config = dict(
    num_hidden_layers=10,
    hidden_size=384,
    n_experts=80,
    experts_per_token=4,
    d_expert=224,
    d_shared_expert=256,
    hidden_act='relu',
    moe_layers=[3, 4, 5, 6, 7, 8, 9],
    router_score='sigmoid',
    normalize_top_k=True,
    routed_scale=2.5,
    balance_loss=0.000333,
    balance_bias=True,
    init_std_router=0.00899,
    lr_router=0.000848,
    num_attention_heads=12,
    num_key_value_heads=12,
    head_dim=32,
    vocab_size=32768,
    norm='layernorm',
    norm_place='pre',
    norm_eps=1e-06,
    positions='rope',
    rope_theta=10000.0,
    rope_fraction=0.5,
    qk_norm=False,
    attn_scale=0.177,
    tie_word_embeddings=False,
    parallel_block=False,
    init='normal',
    init_std_qkv=0.0255,
    init_std_o=0.0,
    init_std_up=0.0255,
    init_std_down=0.0,
    optimizer='adamw',
    learning_rate=0.000766,
    lr_mult_qkv=0.5,
    beta1=0.95,
    beta2=0.99,
    lr_head=0.00683,
    max_grad_norm=2.0,
    warmup_steps=388,
    schedule='wsd',
    decay_fraction=1.0,
    decay_shape='linear',
    final_lr_fraction=0.05,
    batch_tokens=65536,
    max_seq_len=256,
    doc_mask=True,
    train_tokens=555600000,
    max_steps=8478,
    dataset='wikipedia_en',
)
Below are experts of layer 6 (counted from 0) of a mixture-of-experts language model. Rows are named router (the router's row for the expert) and show model dimensions 288-383. Each number is 200 + 30 x the weight over its row's rms, rounded and kept within 0 to 999.
After each expert's rows: "comes before" lists some tokens at least twice as common just after its tokens as in all text. This comes from a sample of Wikipedia text that the model never trained on. Tokens count by the router's weight.

# expert 21
router,202,207,204,187,240,260,178,167,152,199,186,166,210,254,218,207,211,201,222,194,166,163,188,188,190,176,237,202,244,179,191,184,227,200,179,187,216,209,224,236,225,179,221,208,202,178,226,197,184,211,228,244,184,157,177,223,188,183,230,188,198,167,189,221,203,166,151,173,213,186,172,220,195,178,183,196,186,156,214,195,159,143,149,240,206,204,195,234,217,209,179,193,213,180,218,176
comes before: ",", ".", " of", " in", " and", " with"

# expert 1
router,207,225,215,196,228,194,155,184,166,221,241,192,213,196,221,209,219,190,257,165,164,185,215,228,190,171,234,211,253,200,173,172,236,229,181,161,158,226,222,198,242,223,243,189,176,175,211,195,187,210,183,239,194,219,164,238,181,203,215,222,186,138,140,174,185,173,201,196,201,195,173,198,165,171,187,186,190,150,233,211,240,188,172,192,211,195,165,199,161,247,268,167,195,235,222,209
comes before: ",", "'s", " and", " was", " (", " is"

# expert 46
router,232,261,189,190,213,230,190,218,205,214,246,186,195,191,223,211,204,219,222,207,180,200,164,230,197,214,195,114,290,177,180,199,219,232,150,212,195,238,212,198,194,239,256,201,235,223,185,209,193,237,183,220,201,205,186,232,189,194,154,166,197,179,206,170,184,145,221,201,207,184,199,216,258,191,181,190,217,175,244,232,234,155,203,226,181,198,199,191,181,205,220,195,196,190,173,210
comes before: ",", ")", "–", " |", ".", "),"

# expert 52
router,259,168,209,218,228,200,189,174,183,167,221,140,218,240,278,197,204,166,212,190,188,198,194,198,148,201,204,196,206,186,225,262,197,214,202,217,210,215,188,167,153,263,224,215,178,180,197,204,195,243,188,231,243,155,224,232,184,176,204,237,223,185,164,214,152,207,165,199,242,208,190,220,201,199,192,166,223,150,222,209,223,134,168,179,221,189,216,230,198,244,246,190,150,251,194,166
comes before: " |", " States", " medalist", " Championships", " place", " "

# expert 28
router,218,251,203,126,216,190,197,151,210,192,234,166,173,207,218,246,230,206,268,204,150,193,189,188,170,221,202,197,216,226,205,206,212,197,180,149,163,282,231,216,211,244,229,179,192,197,217,224,181,211,176,222,173,202,189,193,163,201,176,220,235,188,181,177,158,185,217,174,215,205,189,216,209,199,193,232,203,149,238,199,163,186,186,233,174,205,138,176,193,219,195,179,135,203,170,223
comes before: " |", "%", ")", "′", " m", ";"

# expert 32
router,246,149,261,204,226,186,160,223,207,193,211,209,200,216,241,179,241,203,223,171,177,208,207,215,190,178,219,145,228,198,168,183,248,253,203,175,193,236,217,215,239,254,230,187,165,196,213,207,210,238,190,223,138,199,177,235,197,222,207,215,236,143,174,200,203,180,198,187,237,191,204,208,194,203,173,162,171,202,261,181,251,173,187,187,258,226,181,201,203,235,217,192,191,237,205,218
comes before: " |", ",", " (", "'s", " was", " Town"

# expert 45
router,208,208,230,164,179,253,175,196,215,239,223,158,208,276,250,191,262,199,251,200,160,170,166,233,195,246,242,173,183,213,202,174,229,153,195,168,223,227,251,190,199,224,186,205,179,185,224,258,189,224,137,199,216,197,185,197,179,238,208,195,245,176,222,252,226,190,176,207,176,176,173,233,174,221,131,162,225,170,234,190,223,187,195,231,237,229,207,227,211,193,224,163,174,211,180,189
comes before: "\n", " The", "S", "5", "8", "0"

# expert 23
router,201,237,200,215,172,197,195,185,184,265,229,200,177,196,227,209,288,170,176,150,167,149,182,251,179,196,211,200,237,217,181,246,232,202,217,195,179,223,198,205,169,228,215,189,177,173,226,199,190,216,191,192,187,209,210,203,168,189,215,191,204,183,184,188,180,194,179,228,185,180,140,242,243,199,158,190,179,169,219,221,215,144,220,199,200,162,185,171,175,203,264,179,156,213,186,203
comes before: " the", " that", " to", " a", " it", " be"

# expert 40
router,202,205,210,184,195,205,231,232,127,241,194,210,195,254,187,206,182,191,211,196,138,178,179,225,191,216,166,184,215,146,197,200,231,269,228,154,162,251,235,209,245,183,212,194,200,175,221,216,159,158,178,194,211,198,205,206,148,163,214,171,248,162,207,234,195,177,166,223,178,186,204,193,189,191,201,169,188,198,218,222,206,164,203,221,212,194,223,166,216,170,203,195,215,194,219,222
comes before: " was", " is", " of", " has", " in", " had"

# expert 26
router,215,167,220,195,237,209,158,182,178,251,244,185,220,231,190,219,269,118,250,188,156,192,187,193,164,150,173,146,247,170,215,205,208,189,169,200,157,232,216,239,218,232,212,191,172,219,220,180,211,181,176,250,214,183,186,213,179,189,140,176,200,127,197,178,206,204,189,201,183,214,129,206,179,194,196,198,169,152,222,216,192,182,222,203,199,239,214,176,242,190,200,208,177,246,228,163
comes before: ".", " |", ":", "6", "3", "|"

# expert 43
router,250,227,195,211,186,203,190,212,161,227,183,198,226,234,232,212,205,177,205,213,168,188,209,219,195,198,251,193,244,218,197,194,225,225,188,154,200,240,239,231,263,201,272,215,175,181,212,224,217,181,221,201,219,195,232,197,174,202,184,195,176,192,199,258,193,180,199,207,195,195,211,202,215,237,200,153,208,162,231,236,200,151,178,173,194,205,191,206,198,225,198,219,210,198,193,182
comes before: "\n", "-", ":", "=", " (", " /"

# expert 61
router,278,208,242,184,217,274,159,209,138,229,209,177,215,231,234,193,211,211,221,202,192,197,181,260,213,225,196,141,256,204,143,174,205,210,149,149,172,235,197,155,183,212,213,188,235,163,247,195,184,230,197,206,213,189,176,208,122,183,222,189,237,164,191,218,209,136,195,181,201,166,180,231,213,162,225,178,211,159,255,209,235,186,178,242,231,199,201,205,164,199,176,182,177,239,204,196
comes before: "==", " ==", "===", "\n", " =", " ==="

# expert 2
router,233,192,230,217,160,201,133,184,164,244,193,224,206,230,234,163,214,176,221,116,197,185,173,206,211,223,252,180,239,197,204,224,170,219,159,144,181,200,178,220,207,241,262,196,196,167,175,196,201,195,181,194,182,174,187,200,160,226,168,192,232,178,164,213,186,208,209,217,233,165,197,190,210,202,225,159,186,189,219,231,198,165,211,266,235,258,194,234,220,178,207,212,171,215,149,204
comes before: " |", "–", ";", ":", " /", ")"

# expert 44
router,279,216,227,188,222,222,173,178,189,227,206,170,194,192,192,204,248,165,247,187,132,157,206,240,210,174,221,195,306,180,222,240,200,200,192,168,211,223,207,182,193,213,238,195,210,146,194,164,132,229,176,168,220,173,172,179,214,162,225,212,209,143,205,208,212,183,202,213,224,209,141,170,201,186,181,180,174,174,193,226,233,154,143,196,213,191,194,225,204,200,215,192,199,215,208,183
comes before: "\n", "The", "==", "In", "===", "|"

# expert 36
router,207,179,203,217,190,209,195,182,150,244,235,164,224,198,223,232,246,161,279,175,206,161,219,220,222,211,248,174,189,200,176,230,234,205,213,177,187,235,230,225,239,209,281,187,179,154,222,176,180,202,205,224,252,208,184,238,166,165,190,168,217,138,176,217,175,191,219,201,166,228,227,225,245,201,136,213,159,182,223,217,214,152,184,199,200,208,206,215,210,161,238,146,203,203,203,214
comes before: " the", " a", " it", " he", " well", " they"

# expert 11
router,226,194,213,194,174,228,191,213,184,252,211,191,216,212,225,262,230,194,234,175,147,194,210,203,191,206,225,171,229,211,185,246,181,188,180,202,154,220,173,190,281,206,226,189,166,171,230,187,211,218,178,190,163,202,177,198,172,188,186,179,254,187,248,199,205,145,156,182,195,165,156,223,266,162,200,167,225,165,190,253,224,166,231,167,241,245,226,236,199,192,207,187,191,214,175,212
comes before: " by", " in", " the", " to", " as", " be"

# expert 53
router,221,217,227,202,176,256,235,189,170,216,196,167,184,231,220,209,184,216,214,154,219,183,171,173,186,211,236,180,271,194,183,211,237,254,180,206,161,265,189,198,260,203,228,180,180,183,217,231,188,237,234,200,232,197,163,265,245,186,194,204,180,199,190,217,214,170,148,163,181,122,190,174,200,196,151,168,216,117,211,219,227,132,151,193,216,211,196,223,161,217,192,203,180,228,160,199
comes before: "W", "N", "E", ":", " of", " name"

# expert 24
router,249,226,216,251,155,221,186,221,253,211,215,172,224,225,221,234,273,184,230,194,188,204,180,216,190,232,225,221,278,215,175,189,209,231,209,158,187,216,230,194,214,188,208,171,188,196,178,189,203,211,184,184,236,181,174,217,144,205,157,176,256,170,190,180,201,169,182,165,185,209,167,215,242,189,199,187,223,213,204,238,214,144,215,218,197,178,209,226,199,223,233,204,209,217,167,176
comes before: " the", " his", " a", " this", " birth", " her"

# expert 13
router,197,218,212,172,212,212,229,185,208,231,212,202,187,198,223,211,246,194,236,178,170,227,189,207,153,205,221,217,241,217,177,222,191,218,190,208,141,248,191,197,198,250,245,177,144,196,215,190,220,187,135,214,205,190,220,194,207,197,147,210,208,157,194,199,191,172,199,201,163,179,194,217,193,200,268,198,193,190,241,211,190,139,162,235,217,198,239,162,230,227,222,244,187,205,163,267
comes before: " |", ".", " (", " in", ".,", " as"

# expert 63
router,232,183,216,227,199,241,196,215,167,270,254,228,195,225,165,213,193,204,268,171,181,172,139,203,190,180,218,198,203,200,185,146,197,214,185,197,171,258,205,188,214,222,207,221,166,160,205,149,207,200,207,200,185,161,214,232,186,211,202,164,208,121,151,226,166,179,192,213,232,218,217,176,219,165,184,153,220,161,217,226,194,149,236,235,243,222,197,200,182,238,243,186,121,204,160,173
comes before: " |", "|", " 0", " +", " 1", " −"

# expert 8
router,260,205,262,240,171,208,191,197,167,218,199,184,151,270,234,217,223,195,230,187,171,170,176,193,214,193,197,157,306,193,208,187,208,182,201,171,205,222,214,227,214,209,208,200,152,173,226,188,192,196,177,223,177,205,189,241,153,162,182,187,235,130,188,234,208,195,178,203,219,190,166,211,141,182,175,162,173,110,200,200,193,169,193,221,210,206,236,216,188,205,223,172,160,188,157,139
comes before: " |", ")", " /", " ·", "N", "″"

# expert 37
router,279,216,173,199,185,224,189,159,171,227,208,183,235,226,195,182,211,161,224,170,180,208,187,260,213,208,266,184,214,210,178,206,250,203,172,210,217,222,229,210,201,153,236,199,179,179,207,197,188,207,193,210,203,202,207,237,188,229,229,195,228,167,219,194,165,203,169,209,148,213,198,222,197,209,176,152,177,139,195,283,229,173,180,246,228,182,220,219,159,182,195,165,204,223,179,178
comes before: "\n", " The", " ", " In", " He", " It"

# expert 69
router,234,194,207,173,226,241,193,183,201,224,214,174,228,210,220,167,224,193,219,180,176,168,189,233,195,227,228,143,160,254,155,206,178,184,169,200,195,235,228,183,237,238,188,229,220,141,229,173,194,236,200,230,217,192,182,214,183,175,203,238,241,162,206,249,219,188,190,159,240,186,197,204,224,212,179,170,191,165,216,237,195,179,199,207,186,229,224,220,137,201,224,177,177,187,160,145
comes before: "\n", " The", " \"", "00", " It", " 1"

# expert 55
router,255,201,199,176,223,269,189,173,222,218,224,194,233,265,219,189,220,203,241,194,205,191,187,197,221,203,234,209,176,197,187,205,206,233,189,184,143,242,200,210,196,196,262,215,204,207,204,226,177,177,142,203,206,194,189,215,174,218,231,188,220,152,205,200,197,190,228,237,206,249,184,179,210,205,175,197,179,163,195,241,205,160,225,240,233,206,220,199,199,195,191,218,171,196,158,168
comes before: "\n", " 0", " ", " 1", " 2", " 3"

# expert 34
router,242,172,169,152,164,250,217,152,182,214,193,174,213,300,257,195,207,166,225,163,197,164,170,217,170,237,215,194,266,212,187,202,197,171,174,179,154,221,222,246,242,210,232,226,233,158,227,199,172,222,198,200,189,256,167,222,172,173,250,204,252,159,201,221,215,150,187,200,166,184,219,241,263,199,166,198,191,194,186,258,244,185,178,233,207,244,261,220,185,170,190,208,222,230,195,179
comes before: " a", " of", ":", " in", " as", " an"

# expert 54
router,220,231,207,173,239,208,172,185,177,220,228,168,199,218,168,161,225,186,264,169,183,191,163,245,173,223,212,192,217,190,158,159,234,220,188,195,172,244,205,182,242,249,242,196,140,157,212,152,154,217,168,263,220,169,209,221,121,184,232,212,178,171,211,202,205,185,187,207,184,180,165,233,193,240,214,171,218,173,225,229,224,164,165,199,205,189,214,188,209,235,239,222,205,211,234,180
comes before: ",", ".", " and", "'s", " in", " of"

# expert 12
router,241,286,198,202,209,205,228,159,155,217,209,205,187,237,221,228,184,188,224,185,197,201,200,222,241,163,202,152,198,137,204,215,212,191,158,186,158,213,249,206,226,207,223,213,178,161,232,173,225,226,174,176,203,189,168,220,170,170,205,176,182,132,217,231,241,146,222,188,223,189,195,201,235,173,122,175,211,163,245,264,220,200,182,180,212,170,193,196,172,183,218,220,166,237,175,150
comes before: " to", " of", " for", " in", " from", " with"

# expert 18
router,222,178,196,198,201,187,178,176,185,205,177,188,221,263,191,173,181,170,228,182,174,211,174,193,211,173,199,175,247,203,206,167,218,206,158,171,192,218,244,179,221,183,249,171,180,203,211,153,188,190,193,173,166,211,169,212,155,198,217,208,260,145,206,232,232,185,209,186,205,196,170,218,228,160,234,175,144,152,203,194,213,197,225,216,209,246,263,187,230,172,259,188,176,228,209,182
comes before: " |", " Best", " Award", " for", " Awards", " Albums"

# expert 10
router,215,242,186,200,153,257,193,157,240,207,205,215,179,298,191,206,206,215,216,114,161,117,169,205,208,165,209,171,242,137,156,223,214,225,178,184,181,230,196,206,246,197,239,168,194,185,212,201,169,177,197,200,233,185,229,250,141,188,253,217,215,180,213,183,181,162,232,207,222,206,183,242,197,176,193,188,237,177,233,198,202,169,191,227,188,199,211,243,223,181,249,191,190,228,182,184
comes before: "-", " of", "|", " on", "ing", "ed"

# expert 29
router,205,223,190,205,211,215,204,204,164,260,235,229,204,215,186,204,222,190,214,156,170,229,153,264,214,204,220,181,222,219,182,220,297,201,189,195,193,208,187,211,188,210,235,216,169,192,238,175,148,218,150,194,221,174,139,252,200,238,245,211,186,190,186,226,189,156,161,184,192,193,174,160,186,195,169,194,172,180,250,200,246,164,199,228,187,204,248,196,236,195,208,181,207,244,216,211
comes before: " of", ",", ".", " and", "'s", " in"

# expert 56
router,230,231,196,216,176,201,182,265,221,230,202,218,186,219,275,186,205,218,207,157,215,168,160,228,206,191,234,217,249,147,172,241,216,203,200,169,171,253,194,178,247,242,216,223,179,179,213,186,165,245,198,216,224,212,195,224,151,189,184,185,217,185,173,190,245,173,193,211,194,175,128,167,172,154,188,170,209,161,258,232,244,150,202,201,177,197,175,206,216,254,223,221,157,220,222,212
comes before: " |", ",", "|", "–", " (", "("

# expert 30
router,221,206,203,154,250,184,231,192,192,195,219,156,194,245,242,200,226,177,224,176,215,183,187,219,188,230,255,221,268,235,198,182,225,217,148,181,178,229,197,264,215,230,212,172,201,160,192,230,187,184,152,197,183,175,213,222,163,181,187,164,234,201,175,210,203,195,184,186,186,165,201,209,205,156,163,186,186,105,238,214,232,184,151,243,137,203,198,195,161,214,169,177,150,235,212,155
comes before: ":", "°", "″", "′", "%", ")"

# expert 9
router,240,206,198,191,227,208,222,197,154,247,241,226,212,242,202,163,168,214,251,162,171,221,215,253,258,179,247,176,268,224,208,150,242,197,220,187,175,223,223,258,228,219,172,212,221,153,229,157,185,184,214,209,163,219,204,206,184,208,191,192,227,187,146,211,153,193,192,184,195,202,189,232,207,153,160,196,189,127,245,252,188,146,206,202,196,210,194,210,172,231,209,183,205,214,247,168
comes before: " |", " ", " (", " 2", " 1", " 3"

# expert 75
router,225,236,178,200,253,265,199,200,188,218,240,166,195,212,206,231,174,207,231,197,185,203,212,192,176,212,216,189,255,220,219,169,225,221,175,146,185,229,193,199,193,170,219,204,204,177,226,201,187,225,160,204,222,193,208,190,182,183,152,188,168,154,172,205,190,175,199,144,192,183,178,202,188,213,194,167,169,136,251,205,202,165,183,210,177,216,226,187,148,184,207,219,210,242,229,205
comes before: ",", ".", " and", " (", " in", " of"

# expert 42
router,220,241,241,187,188,207,176,205,167,206,235,198,224,205,222,207,215,216,269,189,140,213,164,234,194,170,213,189,254,178,221,179,230,215,170,178,177,251,212,206,237,229,250,223,203,175,218,170,218,172,141,191,178,251,195,192,182,177,214,216,223,131,177,203,186,195,203,191,210,179,168,221,215,209,244,197,188,196,220,214,168,192,202,185,223,223,220,178,142,233,220,196,134,248,245,222
comes before: " |", ";", " (", "\"", ")", ":"

# expert 78
router,248,224,207,174,206,189,187,210,128,206,262,186,245,239,215,233,223,163,238,228,181,180,168,198,210,157,198,223,218,200,175,195,182,256,188,168,130,219,212,161,236,218,220,224,203,175,243,183,217,160,209,194,188,239,185,239,129,183,212,176,188,179,190,188,188,174,168,165,158,173,194,198,201,203,212,194,215,121,239,199,230,175,171,205,171,181,219,173,175,222,217,161,157,189,200,216
comes before: " |", "\n", " ", " (", " –", " list"

# expert 31
router,214,198,175,235,166,207,166,211,206,229,234,224,186,216,245,229,236,184,257,161,155,202,210,233,177,208,238,178,201,248,161,204,221,203,177,190,140,211,244,200,259,218,276,199,184,156,227,199,185,221,169,240,198,162,171,216,188,255,171,164,263,163,191,188,156,179,218,211,179,160,205,247,216,222,215,169,214,178,207,237,239,173,215,228,206,186,200,245,206,209,241,146,168,217,190,207
comes before: " the", " a", " his", " an", " their", " its"

# expert 38
router,201,195,172,211,186,187,144,174,185,229,215,205,189,204,229,182,244,174,271,172,183,188,176,188,213,206,219,183,248,201,188,185,185,192,177,155,163,237,225,186,197,236,255,220,216,188,191,242,195,254,180,211,147,179,178,196,135,203,149,200,204,144,215,191,161,206,193,206,238,169,164,231,165,228,196,174,147,152,220,186,212,183,222,252,179,225,174,236,234,224,193,178,206,194,156,210
comes before: " |", ".", ",", "–", "th", ";"

# expert 16
router,223,223,206,187,215,225,213,197,200,225,206,169,224,172,194,249,210,194,225,173,180,132,169,255,144,211,172,193,235,202,177,191,202,182,202,160,174,194,229,133,209,174,223,262,184,171,195,176,182,197,167,216,229,169,160,188,182,148,176,193,229,172,243,217,192,160,171,201,179,209,159,203,271,165,174,181,184,167,221,202,197,159,227,237,173,203,196,205,203,179,243,166,216,185,172,150
comes before: "|", "-", "\n", "==", "The", "==="

# expert 71
router,262,238,231,202,194,217,201,168,228,213,202,145,192,231,230,244,269,191,282,199,170,188,189,208,201,192,230,236,238,161,160,202,188,216,194,176,187,238,207,190,197,231,229,191,192,206,207,198,226,212,150,211,215,223,210,200,143,172,207,171,226,150,213,178,171,207,189,210,170,182,179,176,218,177,213,176,189,169,214,275,190,147,165,231,219,201,203,219,204,228,181,184,208,205,150,193
comes before: " the", " a", " his", " March", " June", " its"

# expert 65
router,245,266,193,217,222,231,197,196,143,240,207,183,204,211,222,195,242,204,233,187,163,226,161,223,193,221,223,205,222,213,206,215,237,203,136,208,195,218,226,187,236,262,208,188,169,161,244,192,174,173,138,222,203,158,171,170,169,172,206,179,199,186,207,224,184,179,173,214,171,210,167,209,225,160,213,158,197,159,242,214,186,172,163,202,183,217,237,162,177,182,188,210,171,190,207,203
comes before: ".", " of", ",", " in", " and", " were"